{"experts_per_token": 1, "router_score": "sigmoid", "balance_loss": 0.000177, "lr_router": 0.00101, "vocab_size": 4666, "norm": "rmsnorm", "beta2": 0.99, "dataset": "wikipedia_en"}
Below are experts of layer 6 (counted from 0) of a mixture-of-experts language model. Rows are named router (the router's row for the expert), gate (a neuron's input weights, with its number), up (a neuron's input weights, with its number) and show model dimensions 384-447. Each number is 128 + 32 x the weight over its row's rms, rounded and kept within 0 to 255. Numbers have three digits each.
Before each expert's rows: "comes after" lists some tokens at least twice as common just before its tokens as in all text. This comes from a sample of Wikipedia text that the model never trained on. Tokens count by the router's weight.

# expert 4
comes after: " is", "-", ".", " and", " \"", " ("
router:124080156136140067132131135138108067078195127136124128101152138066124143091064117066149106098136086173150179145079117163124093172119074149098110091117094090156162159137090079150141153125162120
gate22:135188114196138099133161083125102118091093182080115162138155153113099094130177135172117116167089156143179125095140176114076064084164114095121093109151134096143068091121100167189131108116121106
up22:169065113115138152187116135162142141136168130178127193143137121125137088068102161126140151087124159175164074138068135125118148078134109129140122161119093147045148063109150126158117100157183130
gate23:184095080132153141117113058112123142089145131129040137114111105114094129127154133191159126129161141150107099143136075120145171069114138098155143127124135108143184096110115159127103138137120143
up23:175065161133212133195165169063177171122102119120100142092139085173118133136150148099131208147174209075122098144136129129104075139115151125147133142120176063079110116162167229073117082123135113
gate24:138147122169114139166165123143061137066092128111098156075100131156154217131081091117154200160135085114142146090164066138123085105118085128213143074115124053106171113154133088103129153096113157
up24:173112082144154086148114093112092112125075125120124147147115117154115157166177094102133142157164139074086111148096094113148136168120102122129108160080113175161103138129122172110125114048106134
gate25:100117171114149156214146150133126131101061138103147136161148119099084112135095131064160125145181101095133108106168144148110093145132128119104085097153125084106135134162138083118127135137124135
up25:151156168145113097160081086127076110144123134071036128188077075121166165118073148128136123100079124152159201046119091153077078149169100110122114131159122152197142126128117139165140144175170124
gate26:134092121134092105114083125136167135104153116088152117132165187052100108141087045160159161092135083108173136145154180079142125102168150114087116075151137148152159097143149174130108144114117067
up26:120152149060074097154112093087132163038080116130149148123184157103142133104147113091117169065174103125102113138100092126097116122142079155115135106151103110125061109097133134161118124096138127
gate27:124143161143154143157066157113169141111127101133119117074114204181209111119143067127137153135188138125125115161145175106106191158121152059150115167172151200148119132085146147106111105125183130
up27:132112173174099155147133157090134131099111092104135096028113118170137125101144150121145078157011123125149107177139181198098130140097159148162091169094146083113088132090121126138113133141156154
gate28:124153163116187193111155127091166115135115137156097129185134137175164090120105127069082101124119102121053165155115131118150136140135158124135078145148115163107125027125137130129145080126220127
up28:143138132112101161138162133079125118111140124125150082118173167142192127190124119106132162145047124137092144146158149149120140146164146187137178169111120118086143098143149142136193109116153134
gate29:179124089085152083181124127142134115113148114141193150131095154102117142131163141164124157181135102111189175108137140100141138126123141110130074164077156133151161154192090160137134156116083100
up29:125094133130126136134109174135123174109128065211120092146108122131148154137139125143087103116151176165166169151128115098126162088074129086118172187138100182181133129084139126164123158062126139
gate30:197169131152172153135131125132088085170093130101118155094181105132101089106137101140132131088138120134107123180167100145145150145180109137086091160092157097144153121150144083064158106173072152
up30:151154120084091165178149157109166177135155143187196139141107139121117142162158152131121198121088124056075111110133147121093083098105180203191115138123138107060148083145090076132092097127094132
gate31:096078100130112129129108171080142140107121113112122106133155108122099119124181221114125134106136151133137096150142093136171115145149179134082127149185048133076120182132105148170114142069153159
up31:169115113133141088114108172131114069151123109160155180153057134165065083088172131134123088121122138133067115132139201165121157069166131083160089103105133167140135136125087089142195039177123194
gate32:140176092112216118069165095086124210119106170098168130141099140138127108127078148124200169149149155072129101161028131196109112115121064165101068084151136182097109145115169133116132118118110149
up32:109161156138107123125106122090099145152157146098133107110074094101071146124139121114076139086133139133103149162114125139125120131142131170158142141117126109137103108094111118133157092130073075

# expert 6
comes after: " ", "1", "0", ".", "3", "2"
router:169075204113124042138130131149088137054204116130083086109189122040113181073073119104098122117150115137180192114103115173105108189075101114160088161130110087154075143160091116102153127126081098
gate44:181129076130188134152077186237119120138086127099124044093136148132181087132096149123144093176130176125107092126136152097163134122170159117113183117119121151085158101176112124130061129145174127
up44:170129118112149178076101148128136156140110198162116142135112158124076009164097076091175101151124122118166166153121187150173167127089104136117156119131092156121151158163113112131134103208174145
gate45:084126192100137136163134155106175106152127122177124146137116092087139177091101100100122104078098104176120116121161102072122129141147105145095154120126103092135165150096128127134115066159135102
up45:087105191057158159098086105120132138103156144123158051138096121076124105097115083155098151113153125121182071090094172091154131081159137134143159092085136079128138104134153114144129159153111160
gate46:119132077163098142100103090129154138079135206153113148081126087137128112101026118152133174094114122149045123148062183123130198063155167166186083145130149110157073117145120097167140141077126071
up46:152124176148109149108143119192133092110096162129107100081174097160122090100109132161137118118163171105075114128107129088162081152135118180215089165065108089128104129122192100141161158049178196
gate47:110092124142104065075163128102132115119177105145161157148133109090150120122128114108136096147143131180173107146108160126138116118066104112140152111089137052096145118104128089145184132125142105
up47:122053120136115112151180123169110073103082141103177131104109114128087135134145149138061117183160131131117104151130138136120174108119135161136099139124158160190107105106175165105138181126120108
gate48:109124102136144135157098128156169117036133104142180153084163144119171074163168133150074141107127182169135177095154079050124116065113155110176132209170105038118143164138100138119117103111138163
up48:123126132096188231114157094135098143122109089105160080055150122114143115101134213124145110142095177109114146102097159134129169116142121161123120129082133128154162160147129108144114156158098064
gate49:142186139102138124126100133152141113139130144146160116087141129156166149096161094152127111200179079107127114147147142073097113092111195129117113119110056131123207177170147095141063109104127161
up49:109178134091135140114165150126126114119137100081138211158160170114105181154148144091171180178073108147108182117144136126090144125212083128162171160120139098118132093163146160088122122140159092
gate50:103169072158157143120159092181150076095151159090132135130114112117161120093119141112116146109145161160159128127104177163126112133128122124151074112136156168157140133156212106148110087149187148
up50:136180208152134154141141166121140167138111102143075159149110102122091126119052179169100144069076108159123132127146155122112128166068141146155147105136125109115085167156154138143100173087163121
gate51:139065152096137070116096148073165075165112108121083149193127110119163136177150092128164155099167121078145118125213144131096139100100172196092141053105125106155098170093170137117066122162230107
up51:137105124164199147083083141158088132096150160097167094081064135171161163117172155156154090137177138067095110121088157101176095123109165109094148117096166165197116154154097115132137157142094103
gate52:177130074136107137124115153112133054214131141153115100121107135101105051157147114168181121105138053146121057179178125164168148126095167156115110072136158106125172155093145154119156117138160130
up52:132080095145116110187041118098198169127136085120154132116146069138178174187174183139139147133070117173144175117177130121071135095141071146155086134099169159175112066098122144123117101127097130
gate53:091146096099118202092131078122151156095124121135059142128173170113109167110100164096119121134128177159085137125108092054137101134138070110116156129124134135133099122042100065089162068135167120
up53:143130132192173153109129120139113144166078086128152118206139110159112107084143128155121174151123108120158117087127108120159091142172160168128124168127129121136098117137109158070114130102143120
gate54:096154110144119154134101132138103111104129136171107107173141104120123149127075159141065157111144159132115100111121117154080124116097141105143134139123159109128140135182099147139137131109141126
up54:123113116111150120181104167073063095103123138135130120128152147138135138080137101119137142109140162116089151120106129141082053073132050121082096067125102124086097135080156150152151097161130107

# expert 1
comes after: " the", " in", " a", " s", " st", " his"
router:156093148144150066113130140131089039096157110144098119121154119079159125118088137041123145115151117171133172127087120163206100155124076107089087097130128083119111129182109101149123114061145053
gate22:134111126110155129114120171080104153130082195125134103118150125114182100115159117124104178153140053149098161133095156161154081042091114110127137156134131118078056098115076108150064125156141174
up22:130163121092121126045111157090104130161152133149177059161102123146119127116142146150122138136141097129099095134119083106120078111097177099153148107197087149085106113166138104060192043152128153
gate23:189098118125115111104097151107181141139161101153107130111157113129140137079110161197164105121148071112147113161140129091100075142139062067133142141124104058150135152144120110125106151119148068
up23:110122152132121175132150090110136125120096155102128180071123128143185140139114090108135119171154139089119064124116198112160148120136116091149098135114138127122124177078083112116065112144137129
gate24:138131119141129145122108077085134103042155116082114075081165172095071073143125061152187102164137166118097177142100087147112194135097162108134115136120138127108157091098146086181087136142120175
up24:070083145104139135104109144106192116065146039154115170083133133133129149139073155091116152122100165103196076072121164086123145105111091120151123058099164162119080127123142104140115145120101094
gate25:164128145125141110103092105142172132153159110119125117155102129157149141058129127168096106117115138102111126133143122150100142147114136150106066119113170128116085138121153132182124156119121128
up25:109059110144125145143075135161123164123169166065129194054139098117077121138181118112082096130128159090146158101108109084137095140122166156101090107134132080125050125147130093167133098157135135
gate26:150147082145152160138168137086116089125109189244133152087121079119107148111130107123150107115112137101149141203099118160143114112151133068113124133131153140146116112125137094118129161184116100
up26:110112113134131126045112159134150098147160125167086130127108081110137138125169095132113225117170127120132104142134138131122161184122135134093099083133077090076154125109075148137137119059163129
gate27:166166121185104081092140094131139077119187155143130114131151085186134113121153177122133157148169096097064117085166099177114136169131085136114125136132194107132150171114073071037136091147172173
up27:099158127110111126112099108124131134135119119187118054127125119117144159198109082102093106137126118091156181162153105161145137137089175084096173149128171123144152157081134118120067235125090075
gate28:127107176181070148129145117173192079130160142048129096173126199166123137104118140149162124101115148173110157136134129136126147110170101081145157143076133098138176128081109114117084120105134171
up28:067130201118131116155122126080128092094179092162119142167144122111008156180114105155082127124132122165081147155152143193081172168114108124070134155157164124127141135082112108118129144148115109
gate29:165100122162059178123133079145085097139119126128124084025179152213103122076134108139164117082117127150096197100152099187109148103133127149098097145121142136134146144113128118141098151099121142
up29:098089094135041162082115132143140159102164123100130140175103105138144173142206153105086172147135143107045133148102148068114143125145058119146153156170149119154137130051076114117151080132145172
gate30:068135130112096103081090126143104150183087114148127108060131146180131108085167171164120142141120089095102124161135109169152122158134147205117092099065178085131113131107149109181155157098111185
up30:093090190095154125110080104136109044196108071157150137088106165142118141141129131188127147131102102165062127111161157211114152144193123129116132131113075175104057090125090102135150115147126164
gate31:176104138129088136159150067098107113127095093123124160127154146158118188112146162148156077130124097105116165115166067143120181163149142146153126106130152127090134146186133150134115167103142120
up31:083111163153123174154156107095051101099125149160109090176101109106096084148104080143152187122088067092172159117126122057114152069145121101138136110079115075148154084110123100107140156119088129
gate32:090134165065129175160124175178129173081187074168123127073120107149143071079107124129102102184103197071131097070163069102124093128130105137201172113109141190097120135128095126097140076114056155
up32:100110099154195119143134106155146145140147184113122116143117148137130168162125071058092145076100071125104143104084141167136117128118128129110085073114064119189149123146136153152187145192143156

# expert 3
comes after: "\n", " |\n", " ", ".\n\n", "2", ")\n"
router:153073184116186079132102123128082108080168090156091125137174108033072192111096094086128133127119137150117165138094128156144090185120088154106107137113124081156112148173114097090069130142114106
gate22:145130095111100074106214139073163207085085140081164083112108152169084114143130201109086103148191141134108126108112124154164154136154121078101120050175070211130128127091199112121114128097072106
up22:115164095136166132133096124073152165102141089100175136144145151131148120143096096167140134112153126150164101095159153128142154143076153148093121090156139105160105123150094129077059145118110099
gate23:092150121099096123021177111171145119087144130107154163123092166145115130204095170073169195171144119056165140122130116164136160135100159222191088135114124159079070062103124076097147163131113102
up23:077108145126113140076160133184142141121101201120147101130127093054076167123151148137103103195136147162141147216088105142136163155131106155165096182130133146125136106107089120150165114169104152
gate24:096146108097113135117110184097133093142146055168140111101078123111112127167130130113122121128117076138080086156137110148119112110115172143138135129099189181157155107138119075088115154126148181
up24:134086187110148091160100137086144088164153127057120196156153183117111074147075171074099188154045174155134137097148067185150106111182104117146149144142170089113119135157181118135099156091152099
gate25:034086059076096137137123120129160097211080065109138169133110132145188159102129077142139150117143051104132161144086112131157097099220070082129095191164169165124145070107085136102119115139140156
up25:118116127171085135191100107102105171116122125119115141129134112187154144091082125102076149063145114153111166093141165106097096129110118100128166135140099113140143137120098142137090154131106156
gate26:026125174162036128168148158119204136150148111150087157128165128076171118186139113169133119090108158106166106162127126133153117178104117084110168159103198079164117127146156120126155126074129113
up26:208125140153099140120172119114155102113081143200079168136176142149129153123072127117125081177097220173080148130130094156101165161137129100084135099126142096108138128121163097104144037124106101
gate27:107120118156133174117120148183141114130133117177155121154100117177163110073105169171110214142102168157135064140148122112179129083108106107116077176110140125121071125090085188150119130172120185
up27:119116117045087106151153188123073115163173136128142095148182158173144130150134064071160124149156148185131127104112125129189078110188133166098121112109190165100099137187125114175116108150152128
gate28:110144116091095097084084117113133163134161116125043201190071139149137142197095142096129188185105057077096162109132162098142130070076142105119106115224108092121154176100151054104081067126074132
up28:146085143175200108081176164168132129111162087167148096062169122141084103157154156226124134132174111104137064089171122150085179092139160138156132141119140139146154105071122193130132153210182138
gate29:127126159124140140138136107123102142150097082154094174068135192132140197205204075131098153108130128122187121134107177097166170114131128110099166083162148127143071132148132123122174149086144086
up29:080121119109120151133133117146134128178103120162079131170101173118200118097163135088152144122158128195079131153119109156109070120110154168127099072120122097158130128170138134081151080127128163
gate30:050096117150126103137097135136142082117035161162075124081130127108110126162132139077157166103124161093112121159109094171147151109119128118141105118173140176102160085103151181140077146134144199
up30:073152144119146172099087193118140097101126196111129146132150133167094120145167146158165073134146074127131152123067105113096113147166118100137123187137109152146144095136109087157146098115176108
gate31:096092088120123146106086106138110119116102140115139094189185134196132152107137099132065127182115104114129195147086139165131138138141103191101153090161180138143168167088134169113074143129095162
up31:192076168140193081118131115090096125094175112113124125099056165114133126146156156171169170052171128143118121116153131110112145108082104120126089163129102163162128118138103050181110153125148109
gate32:108107128124122141122138089137112115174120144158138111110096116110142134166146124129139126122070154121190118177112164148113125153145115099112102107128180134049137128135104055067089141133153167
up32:056219104081141110097145112142123111125155113125099138092152174120112098090152118100117127158151142114145073126078171133143095139080140126211166162206103144108122092110134090079131143038161123